From a checkpoint of a small mixture-of-experts model trained on Wikipedia.
Experts: 4 picks a token, a softmax router, a shared expert of 256 neurons.
Below are experts of layer 5 (counted from 0) of a mixture-of-experts language model. Rows are named router (the router's row for the expert), down (a neuron's output weights, with its number) and show model dimensions 0-159. Each number is 128 + 24 x the weight over its row's rms, rounded and kept within 0 to 255. Numbers have three digits each.
After each expert's rows: a language model's description of what the expert responds to. This comes from a sample of Wikipedia text that the model never trained on.

# expert 50
router:160154127177103078094095081151121126097086131165112123126118127140155151118104167147156104115152135146101133126088164150149150097136130180138121149125153095132114140139144112119105149118138122135136163155106101138103130112135137151146124123165087106113139098122153147169116111123093120095135119158094102176127105123162139135161118149128119107104154144104086119100130118111134150133121088104100101120156125137098122144165080135120115136158109155087142179111144178098144179147152093
down0:129105095116148099137145072121135126153105163165114091144096182159168117099118129130112143142153113137157103113099137154146057152098117152171147185122123113120122114128134109160131117093133142120118138153138138161147097136131103140110080065065120139147115104122132110174091114113121133113141172136156114116107178131154137147162131126134132142117112099167126113082092124120128146124110086129134133131121150156148164141107145110113141185160125120105126124118115135113111129096124165
What it handles: Line breaks right after section headings like ==Biography==, plus opening parentheses, brackets and quotation marks before inserted text.

# expert 4
router:144089134129095119121139122130161136117099189108125104093125159116114133118170130144112118130170089143138123121117115150139124129081110150091126128130161109116163116142098159106092127109155126151126175079098151120109136117153165135099150149144126140108126143158115089106136134143147139146151146143173118104099133154122170163163104144179080134071138125122148158088153140119124114141150101090147058141118094113141099094119151122111133153119144110152103110108102122087098133112147165
down0:137123154140126147110119122149108134136191108102115149124119108134081103151121130134098120097139143145125143139084120187136129093109096105072134134101141115133130091130112112110134125169121113077101160113118179122141118134139154098115121098152073092111135157139155127127115087144122117111134143160167156152149181105085162118126188126147138168123134173162124100131098146144108149087165104119141143147112137131134145109165115131106099151146124104116132157129105142185135153146106104
What it handles: Single capital letters starting a name split into pieces, often in tables and place names, such as V(A), P(ölten), M(inshew).

# expert 39
router:109086114134164127139122123133103151177148112166116135110156102120131106128120123142120140140073062088140133108126182150126126113140128136129138135132098092117146152127114087123150079124122153126124125158153138144111128139138109107120107150129127128142115118169109129119140134169126082128156146167121120124123122099115144140078093138121096127111183092134134124139169128099097171095126102140082135162146107150090182120184145169165145109138158154172088165113143151160144126126135118
down0:163132123138149141110144122137143134095148132097115161128126099124120128170141136146140145128128091147142160140135097165098140136120135118142121147115133133108096157109161123162127162102114122084138103153159088067116125173115126176093098118113147151130091146089100090116106124098112122142111132158188083136086165168141153108160110118135112152141134143159142121109122106126128161050103112125133130162144097139163134117130084144093106162154112118155144077130153099129141101138125126
What it handles: Leading and middle digits of quantities, money and counts, such as $15 million and 104 people, plus spelled numbers like five, seven, twelve.

# expert 31
router:150161135120118161134145135139095162098101103120109123081141123114159095161094092109096145138159165110123128128119142112116093138140172080161108137142115127142123136157120092169132156148127119107140135120104155145124160124097122148094163137102080132138131139137160151141083129100142173051104137105121084096089107113129151132122129134111158128133131149162121166122129113124140126119147099108157166123125096149164133105137143154115142081098139054146177115134132125144134148117169138
down1:097150108123159082087163126100162132084114087108146152164116121129170127145168119109125145146131139102125119131095161106132166141083106122125138102110127120113155127114114110180165153134134110149111114153108142081166147137116146140144132096119139095073119137146151113120168127100136167151140114100133115121152158149144156154177114108146126157146063142077151104093144114126160114137107084108145117121110141158168153127132127094114085076103144147131123119154148099142118125131130133
What it handles: Colons after field labels in infobox-style lists, plus prepositions like in, of, at in titles and awards, e.g. Branch/service:, Achievement in Mentoring.

# expert 49
router:105092124106150167133134134115098106131136091144146092113113140140153130097150100119110124115133131129155093172082142140128081175150110107160137129144179121117140166151130095128149168113142156117113130136162142167111149127114157153151151132098120107164169174120103153138110124161112135140082133158131101134104132107128113152129139157168095121146110149120117122123104126152151142125139166130112099128151144142126109091173067093083132133090100080146120132115124183089082109112125111
down0:108075153108113123121163134116135158120103118102142140142130109155129140155152107136146125127104139142155122120157121114115140143127154109112176130117173131123084140122149101100142126171148085098112138100104154108133124086108112128126140135140155126144138152129140134145169089101209159116117105135122108098136153116159154076114111131129098135156123122161117124087174166126141134116153122155131118116109120150137175192132142102074120106138134168111174119137140070155076107151129115
What it handles: Periods after initials and within decimals, especially in election and statistics tables, e.g. S. H., U.S., 7.45, 67.6.

# expert 41
router:129100151152111145160096138089089123167160145083148132183142155134127077135093159178132143140087103131130127102081154109106155120102199124141160119124165128131102118119137121114100128113154140139143114129091096122158104112105132130141127123113126113179119092113134120139083136134118109160126098111095108145181126147098117117106148103162170100168154111124170109130105105106161110139146147127105137115151156152105104169118123133158095124136157159093109128138115109139149116154152113
down0:183167129116143196112128150106138135117126151118125129099103127146081112113115174150168148095145118147126146172115113115144104120131122132112114140145145173092126126094149112113151139155176120154128191105120110140137111137136109152112095150104116151123133142094149150116159114113148145102060163123167116125123109077078106120124106117107117128111143073154173159127095128156176104126105106105161104131132122170131123149127135143134120169128125113115138088145113128088130116152110117
What it handles: Plural suffixes and plural nouns, usually ending the noun, such as soundtr-acks, fle-ets, versions, households, sons, works.

# expert 61
router:141085111140165122130109107185121120159144117163098149086146164114122126114089098109135133116132146089131117074098159180124128108147103144135100125107124170110145143080152101114132108142141113117130114133112135132131119118108081123108086130114118127168135143161124116153143118111154075149135147129153144119139107138102114143118109145101101118138140112108121102156155084128093161123096108130103149179142075165099172128180121119168121143094165157150121162126161145154137157143161116
down1:127121116146133134093144110151118107113120108150123146096100173125151101164135122117108118100118127105127122105135109106145117167151148109126124093160096120107183159156169107161143105117111147133134145148069134102164114149101118166131161119141109150153112128123116133144155127176137132147115116079070085099140171145104124139118165135105158122165165129112182084114078091171116130168144106125110134115147137126136086117149148145125143136156157130082136124139129157141147104103078110
What it handles: Digits in table cells, list numbers and years in filmographies or results tables, e.g. 1989, 2017, episode numbers like 780.

# expert 27
router:125177147152118163071126130126136127129080134117138166137177137107112161105147110130165154130150127145168173152149157151098150126160115112102105113082101166127110116127136086112121110134143154107153157091153136119113132144137088132155170109140081117073151124134100128116138082129133122149119098112128140119111154119153138142138163117154153104141105101162087114124176133111098104127151154120096161133126127133085119095165114166115141156119107089161105122117158103148132108169135154
down0:151141133136141160146130128130130135136108129104160101139088121085148155119084107074155118083126134127146125129106141136117124139157145116124108187119117187120088116083127120119131129127141153071114130160098143107095148156182085126120123095125119117149131157119091142123100131131136140140128141082128164127124163117128148148173128115101157118133125187153108145095143109170155103139127143126125167112144078180122135142140138106107143106150127107143167094063122154125116117132171111
What it handles: Pipes and semicolons closing table cells or rows, especially after numbers at a row end in climate and statistics tables, plus separator rows like |---|.

# expert 38
router:096117116109114152084121132134113148107138111143101145136137109162080142084139115181127093119158127137123147115147181163151119111075120155145175152124122098124137149140131127125072127128142098172112130103091149118100136117112106139157094162143119109123158133164150124145088125158152106106153154117151119137131117132144131120117089146107080129102155146137108109095172156093134109110149101096092090110167142155123181124164124116113134120153119160162110127146161122109143136194137135
down0:150136133114108182123097101136146114141149116087115114110149139155131116142127162113126132106091089127087090176144125166159123129103135122158097179122145156161114118159154146100146085151135162099135110120147119147113149124132147145129090135141116109116120131119158147137142085128114104114133143121123115122105135171122101139191092104081105125148143156152126136150094133127154116130092124112070111187161093108099132141138102162103082117121110143108166109152169115110133142139162082
What it handles: Bare space tokens before years and digits, as in "in 2010", plus empty table cells and spaces inside LaTeX matrices.

# expert 28
router:133125166091099126122149148142147103170129122109134135119147120170150156135121166117087151154162113155159130146160111145142154130109141158102110141120169141158177137143125153114129093122134167124156138124122093132111115095107142106100125144093159114086100145143109109090170099146143159117145121113182137118092136163130133089165084140144099123107126177094126147158136118125157141144133139086122087101072099115086101121111130153170085111138113118166083109123136108128137100118134130
down0:154107095130131109111111154105104107121110120110105162139129127091092128148136135179140087163129093089178119097132147136139114144149122097122128082066135118122161156098112101122138132122107111113141106135134136106100160144112109126116135078139100107089128144117120124156147166128087125174113132104130086139134086112157092099117160142081144092153159122150178119124156154140136146132114188105146130130130174147133104142129148131130143155116180151169091121135143107155124161143146159
What it handles: Lowercase opening pieces of split words after "the" or "a", often in sports text, such as ass(ists), bl(own), sc(orer), se(gment).

# expert 8
router:114146132145120172083151136130113143177109122120152119161151105162164174094153108124154160144103161099100149116149181110138135131136132121117172143091110140139149134145155098117133180127123104101137145110134060106130091128126112117142120138152109100111152148175117139127103097127147154118136125122102095102097109134166150144124156126123147095110111088088103102102106118100108109148119124145106123131162110085102184098160145161131119129124133104145092135086137110108111145164108175
down0:139145129150131111135154092111098152151086133137175126113130114130120152097114104131092138098147133128134167127098132119099094114111130131114126137139107153161153043091150111150146115106135143095134071110129109137106143126141136143136148064115090091112078132133112142123100159191117124114120157147148104104133134157122147154133143142088175084103158118163160124111150189138098108137129156114110144159118150135107124142123128113127158110104116143157137098147120161182136127151101119
What it handles: Pipe characters between header cells of wiki tables, especially election results (Candidate | Votes | %) and sports league tables.

# expert 59
router:131153112111118088123163101149166160130090136144085151107124108157148166150140153103118147105111165124174114159165111139119132103093151171121104151119158128112111158159113153115082087126108124146145130130123142120121149134171149129096095147093145140092130108130111121057132137124122156097139089119130168178128145125117108118162085150132108151125132172158132130148127131099137180108102098112130125121080147096119144154087115139159143134128095081130160112141149151129162103132123113
down0:142135160075139116122134108137112181131096121133148118167152132120112120133080086139151107159136121108122147159119145148104147136112090107155095114150088141159118164155135152135162123120105177154119101062153102153128139132137129061134124093112117114159126140074157110126120073136156112099144129149122139114133135150103142092162155148108148118170171101170140101144114128167135143112163136127112148138146150108101121138099125159126139099101141119157127103090098105140141157141109098
What it handles: Opening prefix pieces of words after verbs or articles, such as re-joining, un-related, inter-im, sub-jects, pre-, dis-.

# expert 9
router:146168119134121144116164145169159090154169127132121147115128098159088149107137105118149115097129134106153136111120094124115119153151130084109109096081103135112103150116167108152096130144145088118155145138130150169138107154104137114149094096153077092099149114150148134136129108156142122107098133101184107153170106164163131121106125121108116141129136142134111209120110113095121126074147157095161111156117100134112185140145138106117133148156141125108126102104157118121135160139153128
down0:129137115143152128159123102135145141146131150161110115133105099166098117135151153122138134139132121113124128101160111092142105134099104121123147130073176150117134090113106161107120117190120105133123109122090110144139131154142084138129138093165189142118130155128081149125134104125122097147133161111096110138125192151163126141108170128141065130139124123126142076124139118118150148146131116126104165118143125174103106114095100098103153128107152129134156093131180118105084066108148111
What it handles: First token of a new line in infoboxes, tables and lists, mostly hyphen bullets and pipes, as in "- Phylum:", "| Home colours", "- Coordinates".

# expert 29
router:096164168122099151141154120106116098129097122152098115117161131105099147133137161127131168107150112145127109157137110137127101118101142145162132150157126096117130167102126173139138100094110095138087162075133158129129176102124129119138146133102157141074124150153075143113141151168091135133141146134178153100125129092093162125157118157109090110122087134105120124084148154171160153134130092098165155137119121161130143123158121099103164136129112113113154103116090119134118097117122157
down0:095142158115114133145139151113133125097123116113137125135145135147123160130103144165127191096098125112136112096134113122101122147140183149127143147114121110096134136088103110182125152138088105141119159186096154133126122139156104126120082108141096087127125157179109142124152131119108129142100114129157131141130134153126139135112116121136109121102048172110130114112097128168137116090114174121149195110139112139145195134120127140122149136105091081135149134106148160102103162141146124
What it handles: Capital-letter onsets of personal names, especially Chinese, South Asian and Arabic given names after a surname, like Ye Jianying, Abdul Hai.

# expert 57
router:120078139160087175077136121094148116105130105146142075139102110152154143098125101113117100115092085146153159148082167114126170148151126111116131149137151154120123134134148115140119172095110159116134108128135100155110138156142104116144132114137089093166146139128150128125114134144067128141102128170093118172157148129164120150107133123126142129119150148105141093162155111128101145133161185112123121137159138127089118102131071121109098123122116112148089132134135157098117140187122122
down0:112113137100139162128080103146132183144089137137129129144099113130148075097146123131104136139161137119148162179122125107148151150083160157117136127155112162167080125137133150123085124102130120079116177092175146112081123135146087121166131121098145108123126140106162144140159151137081130115086143167092146136139125107088140111091111111106157097125095186157125144136106133160087164112129122140119115119131132108140104097134139146155123079117143117133130145138157123149138140138128131
What it handles: Periods and closing parentheses or quotes ending a sentence, often after a number in census population statements like "population was 1,835."

# expert 24
router:169156138108131158133090150134121138116109119096114148093118130119152090157110145141128127141105117130137163149123173158115103124105153140151150139136116117161123134141106114189092168143141130149133134131106139170120166146140089144119116130094090143153131141138152124101112141101122115081115081163129110163099083132162154169120108074118165106115146146161111148096170138103098116094142102156121132104101106128111108121116146151124132105108107080116173122114177119093143165106177113
down1:193136100110127150146138109139093179146107131181120095119131155111097128111151141123105132121121143110106145120138128159092156159145093133123139159129126108130135117154131110143105175165147178164151111091139169138093121131110105151125112147148109158112106134102120112153145121120167131092105089122109145089112123109141172102140151076185097107142116116149147142094126120082133154115114156147127140133148096090136127128158123084132126153140123166134139084086121167156136101083135118
What it handles: Prepositions of place and time, mostly in, on, at, from, between, during, around, often after located, held, based.

# expert 18
router:133130140106154111129120149076151126145120102134140155154185102127126087126127119133090128095077114106090092158138121123118104130116160119148128100121131124131084132144169104146086120152160140159113138133127117135180130127162129148124138150099141088129165129178135123105123161109135106130156156119105126152175118113113123099140103119111155095173128118177170104135106153112102092093088140140111158123169153084095128178114098127147140137160090148124175118121091133120129132112165135
down0:128087118158140114148096104106103146093189149142134139090130097136125121148090063129147112108141122172140156139131122122117111155140195122143123132135117111142131127100132138105084151114082138086133092092112146094111104123105119142156128148146147137164115159147140126112112133138133128104124147073074147161133114121176140099101161104126129107165106132133136094161158147141103134136161076131120134103184182125138120121126102109146146113123150125128149111134101097155159161154143118
What it handles: Word-ending pieces like possessive 's, -ing, -ed, -es that complete words before the, to, that, e.g. seeing, seemed, Isabelle's.

# expert 45
router:112165106128114127137132139144105133141092157135109104108095118115118185147140175127106146141132119159179158108120137095136134120131114157104106111087146119108097169123115170145124124093130117144143110127121105119115166091164152118090064146120125159109102093108110133101164131148091146113113100148162166181083111139162133141154099125133085166101135136141147178146128173114122154136148121107112095122090112113117110165087138166116110097158150119127116095149144110119132115117094145
down0:159150087117114152126152145069136137113125084137157115121120129109140117123095120140126126120139110130121130141153174181142099140108124138103165114102130118139139119104128115135100100133114152108112136113161132157146162181123131124086112082102145091147114111131172163151143111091144115071157155099206111160151154185103097111113134138127169121137122136154086130170147125133093132139139141108148083159155130122121115151114132142127158117118123104086135148116131096185107109115140135
What it handles: First fragment of a split word right after an article, often a prefix such as sub, per, pre, con, super, as in suburbs, ocean, constitutional.